Experts of a small language model.
Size: 11 layers, vocabulary 2048, 61.6M parameters.
Experts: 192 SwiGLU neurons an expert, a softmax router.
Training: a variant of Muon for the experts, 769M tokens, 5868 steps.
Below are experts of layer 7 (counted from 0) of a mixture-of-experts language model. Rows are named gate (a neuron's input weights, with its number), up (a neuron's input weights, with its number) and show model dimensions 0-255. Each number is 500 + 25 x the weight over its row's rms, rounded and kept within 0 to 999. Numbers have three digits each.
Before each expert's rows: "mostly gets" lists some tokens that are sent to it at least half of the time. This comes from a sample of Wikipedia text that the model never trained on.

# expert 15
mostly gets: " imp", " comp", "spect", "ject", " collect", " represent"
gate0:486520507542449472493504481425470470462539509489504509521471511474501460496520474476480493499521484524535513495483466474476492505486512494516455488464495519528497496498491545521480517558520503481487507471478454494482494495503511464525499435502471533517516474509462510462540483465478484495496499499501505476477493513540478532447473505472504508515497506474516516475464506491508466521497478514506483478519507479499503472531507476506502547527508556516485540455501441492538500502459459491501483547448463509563534521552511521501500505535500526515504506495516491463513472495466464488529461500498492499503450552469476528501507516502499532499477496494510485525536498473477544486528519551477530503501513493484535488498467453480495503502464485498487475533441540487501505479473490
up0:509520499522474478507485472490496504495533475492525497522511504500506505488490533558522512518517485526459526462491499546517489489483502481481516491480517478487484516528459531486476493522482437530526478505506517527507514510506488514515512480522544498530531488484523496522524507500508469472508499504505541516515515501501484535435462466520490433509523512502482560496488438491582495513523512500485485524501496497494498513500534491525497523515495532482474526517526501474527542492503524507493509527504477464534502490513460513500515529462533535463509531489557483451511488491465488506554484516502485483520490460551464520535504499557521514498522507512458510528482497483464502512487561528503535515484515516453529527508462485525525504563451503510474421521481492479510492534497510
gate1:435524511500509493538478517440481475542493520515509514489458533509536506485483487466524520516474487519452551507483489485526487484501462521493521495490521486509491463512479518501503517475517489485521480435466488511508510511494515511489506461505473468506453501479469514471497540543541485515516465473505508512544560537504491440514539472472547501476489490484458454516516503448508520496500503532513488505499493469487464482478508546489467485465501532500482463540503531490516458525511487525499516522501511520489495513494470478548511507494535475507523529486492483487480541500480545498527496503469521509521472510475517499471486471485522526533513513523493535485486544467484486522469506540499504496506527549519531457419503467512514495470511438472466515472480480519494471515514508
up1:518470467503510440482508521474465470562487523494478500502523437519509533486450513484534512486516515472512501518472482499490486491473519534486514486486468493492489526445492539517536462493450509529479511528566506501495462510484524464466497511553495495513532490501485523488505492543485500495490501488545500496536465516513524502532520506531518539556486467502518497491508523457509510512491505495513512469497483479470514535498488498540520491499443532530553489514518503491515505507511472459497512513475462486482542508520509528507527512458488526543488484488487497469429470474515507582472508502505508478493482543522473500510474516525481478488479521473482452532517545471498504523495467528499515483520495526497492482545516446495490480497508474539502481508469491487495503543551488
gate2:466493471493506529510524557486492497490513494450522502504502477498510509518517548450490511514486473494501526517505547477496517454537480579517465519486539442571531511495479514483521485483464467529535539514511492483549487496504495465504462488503447494462460493479482505507493518491508491507550508460505482543491528528539490514513524490505516522504500491513527488455465491506536468508508470555481569497500495510499511486533527462494487481498523502534519524459484479552497487525438489534493503480493447484485517530517528493513538500514496501507508532479472472493483526505527488514460487547502515528536488526505482445505504480515481492499463504508492499499513457481514498496479508493519470505484464504491500540519450507523479479511514490532551497493476455512485508458508525
up2:525514491510492457494521450494533497544523479547515480506525515447507456485519524488517491494514532477497486510484477510528485534488514475529542430532534497440476487501507492519496509521487519466509483508562472478472502509497472497529512552498510520550535484501503487467511482490518495492457479521491483497508474469441527540533485471473482473472504547505524481539501488541465521477469515483540456532474499530485452516439472546479476516482494530474507474516530520449484483523501513503499494499533525490499484483527495504519516473496500513470517480526480520470533490454498496512491521511468494469495503503507516547482519532487507484472558485522490498540504511506501494491576508469509506491512492490486478453471487539501510511471473476556468537534506506481483500492481495
gate3:482491468472491524517522475477514514499488503499506503491520524464488521493494520480506497487471506486509519474462509508508477532516509528531455530488528503493511441491456518448490542472446529498472521514473502492514496532456549507474454465507484512507503470484484457483509492517521496458523549478549450516481497509503458521479475524458451474516480466482476483488496521512518515522506479480495481489506426510504500515482505537514487501501513479503482489518483510504472478501480502483528465507486541520477477483507505478499517491487495500517491465415535445499512506495491541501463515463544526512481487449507517503479513492487488511473520486482545531542491503532485512542526484506506508503538515533481467482481485442529468508487471459515466451522528560460453494522475519
up3:516518550532476523480467550500503509482519458499487499500533468511500454494508466522538504485513502493533475554510507477482524480461510488459487463473480532489504526529534469530495493457527477474508509501551505544495487475549459512524536551493524486498502542498496531538483524480471522518500434493451544474507481504508514482509559502507505511530521560540512516507524484477503486478471553484488494505482512467471516501510501539517517492494478506480500511458531490463515523487504515497487551489513484462491536522495471530477509516522500500468496504554506535519498508518478478486539493529497514496529518545476496537480518500501531488528515512502483460471480526479504472494472529522566477497477481490509513493521533538524496501529539527506510537484471460529552487465516506
gate4:518517501452503517479469496481486479510494497519497467504556481471497536490531533495490505514502526530484521474477480510471536520466478502505508526468507482532468490521533531542502549501500476515492502521473478484506540511494493506478506469464471475481506511480490481551474500530487468489493459433497476540564513555510519491460491474525524522488526518536535557480541549507528457493488480453503486519527480521508484488540507484505479508536478530505509510501478516516473517517501521556541522516530498545492511479471510473481527479537470519471487537504509491505493495508417494501464469511497492512512531517508535488514480523492534531499537490460468471485552483527507526459506485464488540513479485482471500526526512456516498485471526491471503532493514524457529493470495495
up4:470425487485475484505457508495492519451461470534449509502557425498509522482497518489464536483515460482480470517438509501499501456459491493493506520521486467482515488490524481502479497497474517506506504512561464450507565530494494460506546496516531516502493460478493493471487502506482502490490539467489512469497494524549500538512500499492500464511486517485503535494467495490459541493535501518496476522480475490489506518502469501478479497491483550529531470487520503504510495534498500453515487499488475470458442522517487481526498518514493513497521496515493508471536493498491505500470528498517549503505526517490494531501479468542478525517516478537486478538473491524496541492484508501479505477584497479436503526518507479480512502440478502515511506529525497494511492547529534
gate5:523525506475492540487496509498466492489500478500508484474491519482497485480482490491508511513461515497492507534492539509487423498527470489484465543476484504496489471502497506505486507515516531456490533504527459499489517466487505487517442494468469515494534502457512537444499506525508497505464524502536489451515508483464486540520486470451490491525464530478503502479525489492503492491505504542479548430493518458512533496514489488527479499469499512487567504525511483520519447494470456472417481509513484531522460490520468495540506509472523466535507454512520499466465543472505506536469518507519515479494499493480519475506507492504483477509500484505476517549445498497525463513489511458503495494508533520536474519507529453489444454514465510530527492458505532494515488503459483
up5:490520474506468504487526519520481508506523502489506492513537500505459523503507463522511535439540498528573516537504493468529508515502507513473523508519525499470509531515462477479534457497478513549513488459542474482549475473506494489484501502494462502490495515494490486523487482537517496544475494524551496462513496522503514484522488489533463493486499500540488496537493473448522537495523525535526550510521481470501473540592513505501537480480468526473537546488497510494431504500467520518515532517518546482497518488520535508478514517521461495465502526464533504522533530470467516504529516504476515476523504480471501517512513514491507489467588479486468503503506526519531521462491494521515487479532538510496493490524470518541512478478508502536502542506524482519518488483504507
gate6:466493488486506482463537519507508527515492496475501511476484472491491477485479557480492520484481520481506500494502498497468435469473484541510491511500522500514483477513544474531471513529476477534489519486475546510492482477487533485485512439461522504535500485523507456504512454504486510490478512523476488493485533496466496484503460507500499495536522467505491491460470499499576506503498506479507512490536508523505469492520484516486431485460479483505494486480508483534483524474515465526544480434520464502541499549476499552489482491514504495520517502492490495499463493481533554545544496468546545513505447551513475486496513389501482479478487520538480529493505533514542498510515495505497495484490499457494504522479471493463480529500520517462514494516489514483492485544504492
up6:489535515480498479463503519468542527496497523472487507496499457520476484508491476510500507504524493504475477551498479525480453506456493502479535493528522433500515475483461481484517466506501488509530488509467526489532500487505482501487503498487555491489533458510548486506441505485526501452520511502488519508469505493527482532478476520527484483495479481548503531482471443509548489428503427461517517495542509457511514501498489546500475535489528562484502512465484496525524499500553493503486501457501493475490560551480516515492483492469457481515517459535516517532461505497481494515523524510547471478509488495546497471507477437507498517516483493520463540511495479499517497493496496515523501472493484516488528502501487442489480535495548473510482487524496525511477489545511488
gate7:512466502487519470455478534509504524528477519443499524538508534528508505489500540472512466498506510477493474509517478505467520470500506463536484474485508516458466483534513472474456491505492473503466483484447511522504460516540490491486497506451551524512520440493470504531511483517523482495528455510533517506496492493494464543488523501439512471494514515509514500452520504492546483500521518490463456517450493459500497536477483496477516486517506479473506507500480472475498460478535476531477524481548529527507476511456503493490512508507484470513543451476532475462524488477498498503464493528493461489488493483585527494523488522523490510496463467492473472467526481484484456474525509488492521536462499497502516495482452505482462473512513478469540531508463521476508482542496488
up7:463490503475482520543482496505464529482502489483487505478537484517512484477528505513482526519507501523493463473481480474457487525482459504491500498520473451522480513458452508420503526552513493495528440523489514543566519467496487523510474484531505472493500514499502509496496473506494488494496491478465500497498519477498497532457493531490492510472490468492532526530482506514541471503511478511504561500492506464518506504535462487494450509520522554445495475550528506519464533537477479537471473507508491442494501498515506510507475508500541502491472521517522521525487499538451512528498485490516508464542480482460519513489506494472486519457474526503535463531491444520506487496495505470499521503484520534454522492462496519499494463497518527472508467547488492503460473464461555
gate8:483505448489511469503537521465463488488484527515503461504466511518484544496453543478514519531476526531485528527522515524476483536455526507482544502504517525474473479489502502480458462492503494509503490541486499462485507480544491534476463440407526500511511534501510500449500475509509448454516519515530498479506525518499482550503489518450484504483482514518456527515519529476483474509481481530500497530501518492524515505528507496517505526542548521488521442482485518485471541512505517489497496509529486482469486476496503535504474495510478509490478509537453488515502491500502472481469506492520519510523529520469489479501485528503549529470510489497477507508510508523515524533482451495468456486539495507438506526521479528489494499461492479477424505506523489475514475542522537
up8:523490531521526501489493483517488525493519506492515484481525503469483478528516489457497532496561475516519478514463475478501502484527515521485484444515494517519507562517492470526520510508534510492480497482542533506516493510470511489474489528522532485501497517558471510502462512482513556529485461496539510510454512472516506489494528527507479498571527503489443499478494491495470493518505506458501502474503517531508492492540492503465519464484513507521495494447512478514502522464534488468484505500461505536507506466491520453527518478475528488506462482513525534459518517485448529482478476536525443451477496504554540501499476479494487492511517486456529523516501473466526490474488463517541502507510533478533525522496509537496536506517523487534535456480551517519484491436520447
gate9:501505447517515527458503447521508498510486502480525530475517482509486461506491497507489528459479546483503519512463443498504457502492517499508482430480474475504507509553514474489501465553500497507490500542472507463494499492491455498519528485506523539460510495477526478512523511491502499499483496501450509486487510456509506485480494497488441500524480517485449500496533488516456493492498500517473521506465514510440487528473457486532523478480504529455481486466479468475496513530413530481469511523483528519464523517535562516505501524460495485515506498498477503486507526466483485485493478506493496461471515526478521474494492532460463483498490513463524556498500514516502524492448460475519531523503495500509490489499505444499485461538550485494499499477520506513466439484540504
up9:514495431510554558443481463475525470496516476483515519485476514521462481526487507532509493496495528511518472481481471509480481507493496520473450506531502496512515520521469491532472462517482534508494520521494507482483519504495496503466509519530486541491527508472452516501519498484509489489526469505466504496491506448470495479484473466489497489515474518484485466493551469519456500533489469546472497509494513483446487508455502488492476460487467562476510469489528473471473489563488509495493500506454502490466490492579526511518505525465469494486445511482508471511490481503492504510503502530452479464488485499495507491463560538482461539442508519554510512495493524546479488502464506476513497505532516464493514497478492476490467448516538495509482520480501482498505460521527497
gate10:534441470483524452482496467507542483484484509549511566506525485571488537500467528501496519536514537510514508496522501469530474485461512474509536501520490523479488472496458492521473477519453562456527456543496514494485500515505536524513470527511524497507488490483520518501553505493488456552535519513510556533522497527522554494466497515496530484452499533515507503503532487535550545479497523511499512546431517470526505496458486534481515498491501466528489510520495507521489531482505506510529462536501479521499500504487474501465531517487492520500521516502484496498505487503478513483482469493513488534484531431505483491504523483490531523551493487487508469505460469496512484463454477493500510489480479509482555499486479503522483501500483483459495495496507525519480487489482542
up10:485494523491510532513518481542481519480492491521512477476479501483507485530574507461502450491478514461504511492520473531488546499497482483515499484454534514502475517578500511500478477493484464474463548469497499495513535520481468475515486490505498450512546518505489507489484461519480546492515472473507502453475525502461444462470524496483486518533529508497480525499528539524509471537461498494516464493514462523480515515510498467494496467512520487488521544483545462462536515537470486497514540493515528534486497547470519521524472503542526477503482478480504499468455472470501539497487511514542489486506515522491528478501533475527550528470510479438555532523532516491490509513494465497488486512529508509458484521532526464481505503485520495522500492525477454500470537501517512
gate11:492501499504537527500521490486455480469491490517512508481530534522502491443435480500521503512487498490516478496497475474505507426485522476532523464517474450518521491530528505494486558507476498460521490469494487521528491529442465493481545497476516458504483516499509521493500531543522477525458513519441485517497502493484483533482501468449509471520503503484514483473535513468480487488506463510489499528516541475477482495473467517492473484456484558496504518527476493482483515519518543486478485454537516502501475470521520507552463529507485504494484446508506527472464465505503532517525505477519541475463491554494477516512517464466503487527469479512487450467495476501490480507500497495484481517528555503489504497496502524476485557470509493526488515466476513480496468454441506
up11:474480497470482493500519459481502419440437508534494499497534514491502487487506499505527520511498522486458461499538460486516457436495515441509532446518470511509519528521507516484490511523486512478518513476481478496475477553469485470486537492468508513508476491471505486451491522514511519522490519499493456522485493463493465518481496479494483491471492493504502523521539515483494474484510552485451531482471504513464475517537475505488480510475471548484518520553497541522484515486492515471494523523519486510495469471474492494471486474489519510454502460507502508445489502537528521541488500434519530474522540533512512499527520491440471528508551494536534474475511488525492518501516507513478485512529549492516487477472498485496495508495475481507523513495501477492545488474487446
gate12:507487479505483474488517481520493479521505538483527558446513523491488529492485509491502531541508525504503483539543498481490536486507497510488522456522488554499472456472472496496492468518514463545531501489475517507552519504518540503523476495496499470551466492536492457479517519522512495502486505496481507497497465445491502484492503496499519468517493467522505469527495484498504501520537478560475530478554507527521462501520464492545506487505478505508503571462472514558487497460509462540525451481506503497529525517524520533486521515512531511533459512483517496483536522489517452508482505494512537503527491503496509460551499486535485481477479494499488491488510494490486514519493490530491470490479548479561474448558512476462473520487521463482528494533521451462472503517479505
up12:471529510427541517467488500498509539506464481519518483482475443499518468489474466543501510533497510499527501511510518509507493502463492535544494521488481480501495524532555486515457514468493480470510507523482543512486476429449471514531476532517544491459501491440479520495514518493475533471533503489466512520524527542492543530477491508477456519488528501503501536507476527506503488495524555478462527510507470505453506508494490526490488532504508524523493503518501461462478499505505477550511468500521501457526469494500480489495498528510503536466496503490498518451475499533465508513485533491491481495495518437491538494478511525516498524474521523493500512502535489526557518499475524481509554464526479521520490560496467482528531474509506523478468513523502503551532500478486478